Experts of a small language model: 11 layers, a variant of Muon for the experts.
Below are experts of layer 5 (counted from 0) of a mixture-of-experts language model. Rows are named router (the router's row for the expert), gate (a neuron's input weights, with its number), up (a neuron's input weights, with its number), down (a neuron's output weights, with its number) and show model dimensions 0-191. Each number is 128 + 32 x the weight over its row's rms, rounded and kept within 0 to 255.
Before each expert's rows: "comes before" lists some tokens at least twice as common just after its tokens as in all text. This comes from a sample of Wikipedia text that the model never trained on. Tokens count by the router's weight.

# expert 117
comes before: "0", " |", ")", ".", "5", "3"
router [147  96 171 170 144  81  51 127 161  91 119 141 169  76 144 148  75 170 108 132  67  78  83 170 188 163 131 110 143 137 203 110 155 134 126 109  85 161 181  96  97 119 151 118 109 133 134 169  88 175  97 119 136 145 140 122 106 146 101 117 123 156 102 155 136 146 122 138 127 159 155 101 120 168 153 141 158 130 112  59  89 125  93 115  65 171  98 104  85 108 190 154  97 216 165 120  94 115 104 100 177 189 151 152 106 191  82 106 134  96 145 135 149 104 145  95 101  91 144  87 180  77 121 159 119 140  60  90 147 183 127 131  92 130  79  81 126 151 120  50 146 105 120  85  93 160 126  87 144 145 106 185 104 157 136 122 185  80 125 183 129 173 132 100 125 120  99  86 117 107 144 120 136 141  86 126 138  97 150 161 120 142 117 166 140 148 155 145 138 123 122 107]
gate0 [137  88 178 164  63 113 120 126 104 155 157 145  64 152 169 140  92 161 103 203 127 167 115 124 111 125 149 161  98 143 133 112 102 219 111 149 171 151 102 138 136 175 120 117 116 102 110 173  54 101  98 121 118 142 187  89 176 141 102  61 102 112 102 182  78 147  84 136 109  80 178 159 161 135 184 137 142  94 153 128 123 132 114 132 131  91 140 166 148 161 123 149 143 149 137 150  95 114 189 143 118 116 153 119 125 103 143 101 155  97  50  89 135 110 118 131  99 124 110 126 138 106  86 124 110 154 110  80 151 142 149 102 115  93 165 165 129  47  57  85  64  80 151 124 103  90 156 119 182 112 195 114 134 154 140 112 153 125 175 137 172 125  96  81 116 140 128 123 160 135  92 152 148 137 106 171 141  84 137 171  90  97 111 112 122 165  75 122 198  86 175 133]
up0 [101 143  99  98 158 138 155 133 130  93 122 142 119 137 126 136 143 172 102 170 140 189 119 112 136 131 112 215 104 179  74 178 106  78 119 116 152 132  87  90 120  98 215 117 139 128 145 151 141 154  51 130 148  69 170 181 122  74 141  92 141  94 150 136 165 124 141 134 122 170  98 184 140  86 111 128 116 113 138 122 122  77 133 116 104  93 108 113 127  94 138 127 156 147  93 152 143 148 146 117 110 108 104 163 133 125 126 103 197 143 146 170 136 113 128 136 111 166 105 164  93 168 110 131  95  70 120  94 140 128 126  67 156 126 143  82 128 182  96 182 137 127 105 103 125 103  36 170 123  47  97 157 102 102  98  94 106 117  81 141  62 129  63 103  64 108  80 122 162 115  77 143 109 126 157  96 161 158  71 150 107 108  67  68 141 123 152 120  93 142  64 134]
down0 [136 121 132 111 157 118 127 159 106  93 103  83 156  90  84  87 109 139 115 125  91 123 159 141 176 148 181 114 207 165 162 109 135 141 103  86 148 138 111 120 156 132 138 101 173 102 179 136 168 130  78 190 165 117 132 161 178 181  96 158 112 123 120 144  86  73 154 163 118 112  93 172 164 196  89 156 148  72 134 171 176 120 174 145 139 180 153  53 125 153 138 155 152 135 130 181 145 191 137  95 117 120 172 197 173 119  90 161 181 132 181 147 103 108 161 108 117 122 130 132 129 121 152 163 147 165 128  67 112  79 148 102  90  35 116 137  88 134 141 113 115 137  99  84 126 114 157 102 126  76  99  68  99 108 119 155 184 111 123 142 128  86 133 125 100 110  89 209 130 135  72 105 171 102 109 153 132 153 146 136 104 158 173 109 181 156  97 107 121 124 140 138]
gate1 [108  51  77 107 131  49  79 171 131  92 142 109 160 165  98 114  82 148 142  88 187 127  52 114 116 150  82 124 156 171  98 172 165 106 119 132 133 130 131 180 166 156  72 108 128 107 101 186 146  99 113 125 118 148 138 143 144 130 171 125  74 135 111 152 133 138  59  77 166 110 100  78 142 123 171 165 108  65  87 136 141  96 145 113  36 144 152 116  94 105 145 104 142 144 127 129  65 113 150 128 152 151 126 125  98 114 125 140 116 173 134 108 181 115 184  98 122 182 144 103 157 126  81  96 139 148  95 110 127 102 106 154 100 104 119  88 206 106  79 116 142 130  85 145 151 124 113 149 110  86  72 161  95 109 149 123 160 120  89 139 118  89 134 130 150 106 178  59  74 133 153 135 138 116 162 143 129 197 187 162 122  87 115 121 188 124 111 153 179 128 161 136]
up1 [123 105 116  74 121  71  85 136 156 199 141  64 218 106 101 116 144 178 155  94 125  57 106 109 186 134 123 165 135 137  69 191 168  99  71 114 146 167 132 173 123 113 117 145 162 122  51 163 136 141 103  73  87 154 159 148  47 113 122 151  74 125 128 162 127 146 111 114 140 127 135 115 165 102 135 162 133  78  94  95 136 168 165 117  59 151 117  74 129 119 128 125  82 175 206 157 122 148 162 147 131 152 128 116 150  98 150  97 126  98 178 129 149 143  89  80  75 148 148 125 162 133  97  84  91 128  95 125  80 153 157 112 125 164 133 147 137  91 163 131 169  79 139 140 217 128 120 149 126 122 140 127 126 139  97 146 145 108  94 101 133 156 132 170 113  81  94 120 105 171  99 168 124 112 106 150 117 113 133 169 132 171  72 162 163 136 154 108 106 101 112 173]
down1 [129 109 170 103 116  77 133 174 144 104 162 144 101 103 141 140 129 128  86 154 100 118 121 129 143 155  92 149 124  59 111 181 134 103 117  68 124 136  92 106 135 113 163 119 126 114 118 123 103 199 130 174 146 182  64 170 163  97 130 112 108 132 168 203 105 130  83 132 126 185 160 121 124 125 106 127 164 185  97  98 129 140 162 144  85 161  86 206 135 105 173 161 157  79 141 170 175 187  81 180 116  83 126 164  81 204 156 139 116 131 127 110 105 121 101 116 152 125 154 141 145 110  87 112 118 188  91 143 128 138 191  47 120 155 116 148 172 129 128 169 120 126  89 127 177 143 159 123 152 140  92 102  90 111 124 128 141 120 164 120  65 109 164 113 140 123 127 131  70 117 175  77 152  99 138 133  92 177  98 131  83 118  56  62 130 100 162 136 120 141 202 108]
gate2 [ 97 118 125 161 125 114 129  61 105 148  78  72  92 116  91 177 127 124 120 143  88 159 107  94 121 140  98 111 130  91 106 168 140 166  85 153 168 154 154 148 153 156  91 151 150 169 117 145 168 109 107 106 133 192 127  96  85  82 131 127 117 147 159  79 152 103 172 170  89 165 147  84 190 118 152  88  84 174  98 123 117 106 111 104  76  98  95 134 116 188 150 149 133 131 157 118  73 161 162  65 179 174 198 156 102  83 133 115 180  82 198 136 168 165 103  86 136 110 140 139 103 156  77 137  89 132 120 152  55 124 142 116 136 142  95 109 158 103 130  91 187  96 127 152 101 137 133 120 112 118 113 120 106 105 122 160 174 163  94 159 121 157 120 104  74 145 126 113 114  95  87 123 127 158 207 150 141 148 112 100  76 124 155 156 159 116 139  50 156 100  67  70]
up2 [168 123 148 135 155 176 115 123 100 125  86 137 167 176 153 141 173 142 126 128  92 193 142 124 122  96 154 125 119 115 114  94 193 127 120 138 126 124 102 140 117 177 113  34 125 148 136 124 188 178  92  94 143 104 101 190 150 124  95 103 154 160 165 147 170  94 137  92 150 100 157 146 177 107 161 151 127  97 190  88 109 133 130 167 114 150 122 112 126 175 104  91 151 190 112 191 104 165 143 176 145 145 128 133 122 123 128 151 132  91  77  97  48 163 167 113  92  90 151 155 130 129 112 109 164 156 131  93 169 166  76 222 174 107 123 139  67 160 165 113 105 133 169 153 125 177 129 161 114 138 137 112 141 104  94 192 132 110  75 122  71 148 174 126 154 124  88 110 144 139 109  94 185 131 150 148  28 119  87 133  95 119 120 146 159 148  99  83 168 101 104 129]
down2 [135 141 117 129  75  83 135 119 177 148 113 142 101  88  96 149 155 138 150 183 133 128 139 133 180  67  89 183 106 134 134  69 114 151 166 115 156 179 188 137  89 175  60 125 178 110 141 102 131 114 106  90 108 133 121  70 121 211 119 131 108 217 129 144 148  98 141 128 146 151 115 146 117  88 103 113 160 120 155 126  84 132 133 207  86  91 112  97 197 165 117 109 119 108 102 126 163  98 143 102 145  94 149  24 185 120 137  89 150 139 116 109 116 153 176 116  91 110  95 138 193  95 132 170 143 132 148  75 165 160 149 132 137 101 135 147 165 121 106 144 128 175 130 132 185 159 203 112 128 140 141  92  81 140 154 144 104 115 102 106 157 111 102 117 124 118 183 107 150 131 113  97 190 123 148 201 163  97 119 113 167 129 149 128  85  88 112  71  90 114 141 150]
gate3 [109  88 156 121 164 144 181 127 123 122 129 142 131 134 147 149 149 185  85 143 175  98 167 187  85 131  87 119 166 128 196  94 136 177 106  92 129 128 147 143 200 152 139 161 127  92  75 103 122 146 100 108 165 137 119 164  46 152  94  87  61 177 120 125 148  92 128 152 109 112 101  91 105 147 135  99 114 116 102 108 146 155 146  66  82 124 176 146 159 126 186 170 137  92 156 138  64 139  73 160 106 160 148 112 130  93  84 139 171 156 121 183 146  84 169 132  57 133 140  63 141 145 138  95 136 111  93 126  96 143 112 124 146 154 123 113 140 159 170  91  98 103 132 120 109  97 119  68 135 158 152 142 161 152 123  90  87  93 116 158 105  63 115 102 103 181  90 160 116 119  83 150 113  65 153  81 127 104 216 147  66 116  82 114 123 143 141 114 110 159  78 139]
up3 [111 112 139 125  57 184 149  74 120 109  86 123 129 133 112 111 122 107 130 148 113 141 150 149 112 108  75  87 135 103 117 134 107 141 111 134  70 146 105 112  68 147 107 137  66 140 167 106 124 134  76 142 155 122  87 140 124 102 106  79  96  89  85  81 103 112 146 167 156 177  77 126 100 108 150  82 156 113 145 152 198 140 162  97 101 185 183 139 159 161  87 123 170 152 176 135 115 141 173 118 108 135 161 107 115 132 104 134 125  96 166 109 186 152 105 151  86 141  91 180 178 105 114 141 164 104  92 193 137  89 168 199 145  98 130 108 146 144 119  98 190 121 149 166 135 141 166  93 156 164  83 158 181 155 108 140  86 110  88 184 190  61  99 135 177 136  73 116 109 163  83 121  72 219  83 151 101 108 134 124 117  86 121  98 124 142 115 175 112 133 140 113]
down3 [119 150 128 112 118 107 126 110 127 173 140 158  98 108 124 151  98 107 177 187 119 160 155 131 144 146  96 147 171 127 121 108 157 131  63  28 156 119 135 149 112 122 160 119  43 111  96 103 138 115 157 165 151  84 113 108 131 143 119 232  88 126 158 186 160 125 148 155 145 161 154 175 137 147 111 169 147 106  28 121 118 108 122  83 133 138 136 120 144 159 145  95 146 127 113 144  91 116 133  98 132  74 109 103 116 165  91 107 197 102 115 115 119 122  78  99 130 166 171 138 166 131 162 150  89 140 131 120 186 165 130 137  98 147 131 101 171 129 174 133 165 141  71  79  78  98 179 165 166 201 149 162 124 113 171 115 177 185 185 130 154 109 163  94 135 118 102 156 124 143 100 143 135 165  88 119 141 158 135 176 112 232 172 110 130 130 101 156 108 156 119 118]
gate4 [109 127 105  73 156 116 164 137  92 150 112  66 159 114 113  76 110 186 103  69 198  77  99 135 155 150 150 152 114 148 151 134 130 124 182 173 119 132 135 146 125 111 126 118 116 119  98  99  76 175 126 102 139  80 119 145 101 115 138 179 110 140 200 173 137 116 129 153 155 159 165  63  93  81 107 106 182  98 140 163 120 158 136  83 133  71 151 156 145 123 120 104 109  99 124 141 122  67 113 109 116 170  85 154 196  62  63 133 149 114 103 159 137 154 181 138  87 110 154 164 101  93  95 133 128 118  93 138 146 194 136 109 119 155  98 127 139 147 104  68 128 205 108 134 190 132  94 157 130  80 131 174 149 129 132  58 155 175 149 146 142  78 153  76 107 138 155 130 176 164 122 125 147 135 107 171 136 117  93  75 149 208 120 148 111 151 112 106 157 144  81  85]
up4 [142 116 157 113 106  99  86 108 169 162 137  94 146 157 109 136 121 160  64 101  89 122  75  59 167 160 152 137 107 130 162 112 162 152  84 166 144  98 119 171 171  87 169 140 173 140 133 194 161 166 133  95 171 114 117  99  96 121 121 151 187 154 193 136 182 130 129 147 137 140 152 147 151 158 169 103 139 180  93 111 118 134 178 106 111 114  87 111 123 114 142 149 127 169 149 142 151 157  92  69 138 132 126 136 120  90 184 113 135  70 177 102 130 173  52 132 145 122 117 126 136  94 116  87 138 111 149 115 142 178 124 111 105  86 129 123 149 142  97 116 138 114 120  87 200  72 141 143 142 143 111 132 149 127  85 188 140 118  46 145  97 142 156 106 134  65 118 112 156  85  84  83 181 174 128 170 135 143 105  37 159 104  98  69 152 132 178  96  94 156 167 185]
down4 [ 99 102 110 141 149  64 134 160 153 127 116 148 149  83 143 109 135 107 158 141 100 173 117 149  93 144 156  75  99 127 111 109 153 122 117 110 126 113 124 146 146 158 160 156 103 217 116 180  88 108  79 143 119 150 104  77 135  88 140 124 172 144 128 139 132 156 148 100 117 169 126 139 101 205 157 103 207 161 125 129 169 155 127  86 166  87 133  90 139 115 192  80 120 206  87  78 101 166 123 109  93 132 163 134 173 177 133 134 116 160 156 154 141 141 147  80 190  80  71 101 119  98 122 166 107 111 140  97  88  84 190  73 133 100  80  92 144  91 102  94 156 117  93 178 157 122 204 123 153 174 127 128 115 147 178 130 105 119 102 136 106 180  99 147 174  97 138 149 117  84 120 140 192 159 131 116 188  98 157 105 167  73 135 139 107 167 175 138 109 120  88  99]
gate5 [ 90 103 114 134 152  98 141  91 101 145 100 141  83 102 134 127  97 117 141 139 132 172 210 125 155 101  67  51 140 167 108  78 158  91 147  83 127  76 130 139 103 140 114 134  85  97 168 150  80 154 181  99 107 149 116 153 147 130 144 156 131 129 103 125  92 115 150  88  71 135  98 166  27 107 113 166 146 154 149 154 115 189  78 121 132 163  90 140 108 124 101 139  95 151  79 135 107 151 119 126 172  79 114 173 108 147 145 148  82 185 120 160 105 146 129 143 104 206 158  93 140 104 123 128 129 105 186  90 223  80 213 122 132 130 127 109 107 142 129 106 145  77 125 150 132 148  73 126 112 127 135 114 107 165 144 113 166 142 159 128 139 129 143 164 148 129 124  74 131 175 125  61 119 168  61  95  85 144 132 189 139 160 103 169 131 126 120 166 129  67 163 123]
up5 [148 133 142 175 175 147 121 121 139  82 126  70 111 119 135 145 191 172  95 100 115  72 136 158 137 131 101  98 103 138 103  55 127 190 162  97 166  60 141 124 124 102 154 149 111 149 205 142  81 105 160 170 109 107 154 184 153 100 136 126 128 190 128 107 128  88 115  77 111  82 154 168 123 133 186  84 173 126 144 125 126 163 133 131  97 118 128 107  93 115 107 131 117 125  70 146 140 134 153 184 128 138 144 142 167 160 104 159  74 141  89  93 142 133 141  91 174 139  78  89 119  95 124 119  58 147 159 166 114 117 116 159 130 149 129 108 102  91 132 142 109 133 161 134  48 146 139 120 104 118 109 148 138 215  97  96 184 183 142 109 126 107 213 138 114 117 177 166  88 148 105 158  79 193 120 178 155  73 139 126  86 106 163 183 119 138  92 175 140 103  98 126]
down5 [175 103 241 102  95  94 129 111 165 129  97  98 117  51  81 125 110 137 146 136 116 150 139 105  86  88 151  87  95  77  91 109 102 106 131 124 133 129 113 100 204 128 136 122 160 179  88  98 127 119 180 155  96 162 185 174 116  95 209 150 130  98 178 131 118 153  97 152 134  52 123 160 113  84  88 139 155 149  74 127 155 102  68 129 179 120 135  84  97  91 146 125  64 158 149 124 160  82 120 142 122 131 126 158 139 159 122 142 121 167 172  83 169 142 135 127  98 135 126 159  89 169 160 153 144 149 131 112 152 130 102 123 140  97 148 195 175  36 154  97 121 106 106 168 137 124  96 103 155 152  96 176  98 100 122 159 112 153 138  71 131 147 152  91 143 116 138 122 149 138 121 144 136  95 110 111  97 126 116 152  96 145  85 123  27 143 106  97 156 109  99 160]
gate6 [140 102 135 151 130 136  92 117 166 129 122 119 102 108 206 156 100 121 195 200  76 132 147 132 107 118  87  90 130 153 155  72 180  97 155 164  84 107 174 177 115 199 110 186 117 130 138 138 149 165 182 153 103 196 143 179 165 197  71 104  62 110 108 120  97 107 166 156  82  82 118 123 133 142 140 119 103 141 155  84 143 107 126 135 115 105 180 137 105 141 134 115 157 122 174 138 106  94 130 145 134 104 137 116 121 104 174  62  72 109 131 123 128 146  94 180 110 125  74  92 171 133 124 155 136 138 133 153 136 113  65 159 154 119 151 113  82 110  66 110 160  95 139 157 102 120 132  77 124 128 128 132 138 159 126  91  99 149 128 170 118 129 124 191 135  95 171 150  70 125  74 102 104 148  52 111 174  74 103 176  84  56 154 132  85 140 103 119 113 144  98 128]
up6 [149 148  96 176 151 158 135 158  92  96 153  86  88 137 114 100 127 101 107 162 107 105 106 145  58 165  66 143 161 156 128  63 183 142 133  81 127 135 198  81 106 123  94 128 173 125 136 103 142 131  58 107 136 113  99 137  81 178  95 141 132 144 135 103 107 147 113 125  88 135 131 141  63 131 143 144 151 118 180 144  94 160  98  91 111  62  64 117 100  98 152 127 122 130  79 130 129 104 101 123 134  99 143 107 109  57 138  82  99 115  58 134 136 159  95  85  65 100  55  80 203 126 139 189 108 124 113 111 189 190 153 122 189 106  85  82  87 159 109 133 118 111  89 118 164 156 124 101 134 107 151 164  80 140 135  80 148 119 131 143 125 143  98 156 110  82 172 109  99 148 107 129  95  92  79 142  93 151 123 159 123 140 142 147 205 131 163 165 147 110 155 142]
down6 [140 101 147 132 146 173 169  83  80  77 182 130 112  57 130 169 138 149 158  90 117 156 121  86 133  95  82 141 110 187 135  97 118 147 145 137 156 162 127 117 153 128 164 132 182 157 104  91  98 143 158 126  76 145 171 106 139 110 124 105 133 147 178  75 120  77 165 112 143 146  91 111 142 109 180 147 104 122 134 173 124 185 133 102 158  91 111 164 101 135 147  95 106 138 137 154 156 122  80 160 110 106 161 176 135  84 124 112 121 120 158  92 105  83 149 136 197 166  53  20 141  60 162 124 133 129 122 133 142 159 151 180 175 112 108 169  77 128 121 162 155 114 165 152 126 101 146 114 107 186 142 159 118 166 157  97 172 141  97 103 145 190 146 192 164 126 126  74 127  92 101  83 109  72 101  88 140 135 130 141  97 121 119  52 119 130 108 130  75  89  96  83]
gate7 [129  89 130 104 100 141 100 152 100 146 156 110 205 106 204  77 122 164 173 141 128 159 123  88 130  77 121 155 158 135 122 112 101 137  92 121 112 118 136 197 102 172 105 117 106 122 125 124 149 101 204 147 108 109 138 189 115 119 164  99  55 110 148 102 146 220  68 143 169 131 148  57 128 130 161 183 114 126 153 167  75 107 135 112 137 118  78  83 108 125 125 141 180 149 141  92  82 141 100 110 140 149 118 126 165 104 124 132 139 153  95 153 156 115 157  65  63 136 176 148 156 127 109 135  96 134 107 162 170 144 127 105 120  90 162  82 125 118 101 128  72  79 173 158  91 148  92 148 113 109  87  80 108  89 125 163 180 147  97 111 209  79 120 141 146 147 128 137  68 166 116  36  86 119  87 100  85 139 172 117 112 111 116  98 139  99 121 104 137 110 122 121]
up7 [121  78 126 120 200  88 112  89 113  72 166 126  90 113 113 146 118 137  88  99 147 113 132 106 125 109  81  90  93 149 112 146 164 109 121 146 120 126 107 153  77 126 132 150 132 122 143 102  65 103 130  40 140 114 194 142 125 135 100 105 144 110 159  53  74 134 151 173 130 158 112 165 169 151 158 110 127 128 155 192 129 154 139  88 128 185 173  99 139 108  79 106 123 160  77 131 140 155 114 124 129 119 135  65 161 171 117 106 116 154 125 113 124 155 158 133 165 114 145 137 173 154 136 178 152 116  95 130 145  67 149 151 141  99 120 110  98 127 130  89  87 165 210 109  44  94 124 214  97 106 173 142 200 124 149 139 163  88 116 181 103 105 146  91  85 108 155 177  99 104 119  52 115 112 120 136 153 180 198 172 126 146 109 116  78 103  77 149 110 120 130 128]
down7 [134 181 188 130 108  81 126 123 130 114 164 174 135 200 124  43 118 138 141 169 136 145  84 170 134  96  92 142 143 120  52 144 156 162 140 150 121 151 174 115 107 117 146 124 170  89 159 153 152 150 108 136 150 151 126 111 160 174 127 134 160 136  93 104 118 136 105 135 195 129 123 191 156 168 147 144 108 104 115  62 114  77 109 158 137 122 155 140  67 123 176  82 151 102 134 141  59  81 123  75 166 157 178 118 143 150 127 214 180 127 140 170 153 152 100 161  92 118 131  84 188 204 150 126 112  97 128 127 125 130 136 128 141 111 170  92 106 129 115 118 108 163  98 101 150 116 140 172 150  98 160 107 133  89 131 153 126 103 132 123 108  94 145  89 107 107 163 128 139 204 168 110 160  30 127 101 160  97 155 101 114 128 133 176 105  94  76 150 122 123  98 208]
gate8 [139 123 152 109 113  97 104  69 180 172 124  69 107 126  71 158  66 100 148 171 161 135 179 148  99 188  62  97 138 146  80  89 108 175 136 145 161 158 123 123 137 115 124 117  91  79 139  38 126 157 116 168 133 151 124 148 113 130  90  99 104 105 125 102  85  64 160 147 115  95 139 105 110  93  82 133 125 202 114 142 106  85 127 141 125 138 122 116 117 163 184 141 131 148 100 130 105 129 160  61 171 179 109 143 130 181 130  68 128 133 164 122 123  77 133 141 134  94 124  87 109 119 168 127 186  86 151 170 165 152 119 170  93 136 111 113 134 133  90 111  92 152 130  86  77 131 108  96  65 132 120 137 102  81 139 157 133  94 169 146 139 100 103 121  74 164 166  92 140 153 116 103 158 144 195 134  93 150 209 135 140 120 178 136 100 151 197 124 176 179  98 106]
up8 [157 157  98 196 140 140  83 117 187 128 154 220 120 124 120 141 104 143 152 159 155 103 201  85 106 127  98  89  63 163  87  88 163 126 138  88 123 123 211  95 128 140 148 139 145  92 127 102 172 185 150  88 106 106  87 159 143 138  87  91 102 161 104 143 100 122 138  87 111 128 146 106 173 169 116 132 126 226 112  54 105 128  74 139 181 139  99 125  51 139 166 143  97 130 112 150 128  71 119 105 155 120 174  87 116 153 166 157 113 124 125 125 145 160 119 153 178 144 132  60 135 122 125  88 200 129 145 118 169 138 130 170 128  62 126 105 133 136 158 169  88  94  92 139 167 120 175 131  88 152 132 150 117 151 109 138  93 105 101  94 138  98 151 152 183  89 119 120  98 195 112 103 123  72 106 129 122  92 131 111 149 130 148 197 140 141 117 150 129 106 119 101]
down8 [101 114 128 126 185 130  87 110 110 136 159 117 120  90  94 101  97 139 157  87 171 128 154 137 137 106 123 121 114 176  99  99 166 150 137 142 102 127  96  92 145 124 118 117  96 107 111 110 119 144  83 137 158 163 163 167 214 112 148 106 133 213 165 149 153 183  51 153  81  61 150  70 161 126 106 146  88 119 138  98  96 136 142 142  78  91 130 104  76 132 111 128 135 107  62 153 147 229 111  54 152 146 159 112 136 133 131 130 140  73 110 122 139 139 176 150 103 187 134 117 133 114 180 128 131 101 163 168 110  66 122 101 113 143 106  96 128  85 155  67  62  96 136 113 139 154 129 133  70 109  88 143 155 138 141 101 174 138  82 110  78 194 133 132 159  94 132  92  87 148 131 185 108 104 159 126  88 147 149 131 137 139  64 197 140 149 152 146 146  88 141  84]
gate9 [103  90 127 157 193 121 152  56 128 102 130 167 123 117 155 164 155  82  88 151 155 135 140 159  86 152 156  62  80 158 134 154  94 180 101 110 132 116 205 141 167 175  93 169 103  95 124 135 105  74 199 119 120 106 165 104  69 122 141 184 152 153 167  76 223 122 110 127 152 144 173 119 182 115  95 110 147 151 141  61 185 164 143  99 137 149 121 126  96 124 138 129  94  98 140 103 175 159 176 105 103 147 186 176  97 133 115 137 131 148 117 127 138 147 152 166 117 155 108 137  97  86 108 155  44 162 114 131 127  99 131 142  98  72 138 118  81 154 151 134 168 143  84 129 147  90 140 118  63 119 155 168 146  96 129 114 178  96 133 140 113 135 128 146 142 142  95 138  64 126 124 107  81 108 126 112 106 151  97 165 108 106  85 175 179 125 104 121 131 214 141 115]
up9 [104 193  91 116 155  94 119 148 148 133 133 100 103 142 144 102 113 131 140 141 116  81 154 111  98 129 150 123 124 132 113 135  98 161  82  99 111 128  88 103 143  89 122 175 130 208 125 169 100 132 117 112 147  72 130 114 125  86 127 114 152 131 179  41 102 133 105 212 146 192 121 114 137 119 151 139 144 186 140 120 105 117 151 147  88 101  87 176 153 157  94 118 122 205 136 167 153 106  85  43 129 167  73 139  96 159  78 129 154 105 162 123 112 116 127 150  52 138 123 167 184 137 105 155 118 129  52 149 101 149 134  69 189 124 104  54  98 115 130 103 187 107 134  86  94 121  48 154 150 139  78 115 105 101 174 124 163 125 129 110 114 158 131 110  92 171  73 144 147 151 127  89  89 112 144 111 111  79 160 123 117 105  88 129  73 160  99 153 147 126  77 109]
down9 [101 124 163  61 164 128 144 143 103  92 128 145 126 141  92 148 157  83 147 123 108 111 107 142 145 183 121 141 150 109 126 129  74 111 158  53 173 136 168 164 100 109 182 118 162 137  93 161 151 104 170 156 107 107 145 142 138 105  98 111  82 120 123  94 166 113  98 175 116 138 109 131 149  74 178  78 137  93 128 116 159 137 152 117  75 169  89 184  86 158 193  91 112 125 155  85 122 136 117 131 151 140 108 157 181 109 177 145 139 163 130 123  96 108  88 114 187 126 132 118  87 232  83 175 172 148  91 116  78 149 163 133 123 112 120 149  85 111 124 107 123 127 150 135 143 111 124  82 112 166 156  80 124 168 145 131 135 141 184 128 138 147  79 135 151  54 153 135 146   3 135 127 204 116  59 113 164 122 129 111 123 151 117 112 130  80 173 143 139 159 178 163]
gate10 [115 138  85  68  98 127 139 119  98 150 109 131 176 121 151 132 147 115 119 145 146 135  75 137 121  29 127 141 121  85 139 155 152 141 147 137 134  92 158 126 169 145 120 117 122 137 113 157 106  80  58  91 114 119 176  57 102  66 149 122 134 108 114 107 148 152 127 114 177 140 142 146 147  80 105 124 129 102  72 149 187  94 129 103 133  99 100 178 209 172 152 114 162  86  93 131 101 169 113  83 148 107 103 142 142 184 148 170 186 124  87  81 121 140 101  80 149 203  87 146 113 125 111 180 175 129  88 100 141 109 122 106 125 118 129 175  78 167 122 143 107 114 133 107 126  72 107 144 145 137 100  98 153  74 184  59 125 117 125 122 119 125 116  58 127 161 180 166 141 110 110 151  92 126 140  97 184 193 129  55 125 121 101 125 112  58 149  85 163 176 157 109]
up10 [112 109 106 138 140  99 153 155 100  73 145 170 120  95 111 192 100 123 126  88 141 155 109 106 155 164 169 140 118 125 165 130  48 178  66 152  92 146 193 140 116 132 167 127  96 112 101 125  69 166 115 141 160 156 139 124 129 105  86 129  82 165 130 152 115  71 148 162  93 185 139 179  80 146 212  80 146  36 150 119 115 129 123 175 106 105 146 156 111 100 159 147 143 117 211 118 101 200 150  73 138 159 121 157 103 166 129 155 118 131 161 166 145 130 110 114 162  69 134 145 153 164 158 100 167 109  86  92  77 117 147 108  62  77 123 157 129 135 141  83 149 122 179 100 111 101 178 194  69 114 107 102 132 116 105  90 109 115 118 123 132 117 134 123 144 143 120 118 136 126 142 186 148  92  88 110 187 103 162 107 179  68 128 102 132 136 161  86 131 137 135 107]
down10 [ 94  95 103 113 146 119 139 165 159 145 112 130 102 127  29  57 118 129 134  76 148  91 154 192 173  72 182 125 160 103 181 139 146 126 121  74 129 115 126  98  90 104 126 130 117 118  71 150 125 167  76 161 154  78 131 128  94 160 133 121 123 114 101 131 156 165 108 132 153 143 151  76 123  95 151 130 140 147 184 115 122  90 111  80 118 127 110 170  99 117 133  99 140  77 166 134  86  60 104 135 149  77 118 182 135 112  69 147 115 159  63 129 159 169 102  92 137  78 109 158 136 143 206 121 149 154 132 129 153 153 154  79 167 153  98 171  83 115 120 130 119 132 170 145 150 158 128 133 121 146 151  79 108 152 113 120 188 118  93 112 153  83  94 125 187 162 188 136 110 117 137 191  96 122  94  34 138  94  95 136 142 148 135  78 153 124 189 130 185 155  95 116]
gate11 [114 141 146 159 173 103  90 159 115  98 104 151  77 128 104 219 111 164  79  95 119 126 107  90 118 118 121 140 111 196 117 123 132 145 181 110 100  97  96 169 200 183 131 150 165  97 174 120 127 130  73 113 122 137  99 148 141 175 162 143  53 140 171 110 112 120  92 114 119 121 133 137  78 214 130 121 128 160 150  76 140 134  89 110 134 108  98  97 188 187 158 149 167 134  88 161 101 130  65 109  96 147 139 108  80  98 133 138 150  97 134 110 153 105 109 182 156 128  84 142 143 131  90 130 158 113 136 134 163 206 189  85 107  94 108 123 149 149 130 126 140 145 120 115 137 137 208  84  70 185 131 114  84 148 157 184  47 117 126 135  62  98 150 162 176 104 124 105 134 127 124 153 115 100 104 123 152  95 192 122 106 146 133 122 155 162 104 110 167  91 143 113]
up11 [ 86 103 116 157 122 187 180 143 156 163 115  94 155 136 131 107 130 130  64 128 135 124 132 113  87 157  86  87 145 110  84 162 127 197 133  89 112 147 124 116  87 124 152 199 164 145 152 142  69 134 125 151 104 102  84 144  82 111 122 127 109 114 173 112 167 150 154 187 180 104  75 200 169 122 154 145  89  90 128 184 102 116 174 152 196 137 128 147 123 159 106 112  98 101 112 152 100 132 145 114  81  57  92 156 169  49 179 131 199 159 147 150 119 177 163 123 157  96 110 169 130 179  28 113 123  69  78  98 134 157 167 114 128 141 139 157 106 163 114 120 172 136 126 164 142 156 118 136 107  94 138 125 127 131 124 172  85 128 116  76 114 124 131 112  85 153 132 172 116 118 107 154 152 154 175 140 135 164 131 136 106 142  60 113 133 100 121  76 118 202 136 130]
down11 [ 97 158  99 135 117  90 105 141 110 125 165  82 138 143 109  90 143 123 105  86  87  60  76 122 150 102 141 113  79 113 183  89 152 147 181 122 112 146 130 113 123 136 121 156 103 144 149  99  89 139  70  93 163 187 113 130 107  80 109 117 188 147 103 111 142  92 126 165 145  84 150 153  71 122 136 146 105 110 139 131 108 119 100 125 166  87 138 159 112 120 140 197  85 116 116  81 110 204  94 141 129   0 165 153 104  96  82 167 118 138  64 130 176  85 135 132 118 139 184 116 183 110 179  36 126 143 112 105 102 114 164 162 130 108  80 119 135 129 104 126 146 169 118 117 143 116 120 138 150 137 169  93 117 135 123 128 102 142 102  81 129 119 159 131  95 103 127 145 120 163 182 128 132 127 177 115 177 130  62 127  94 157  73 182 136 107 130 120 100 202  80 110]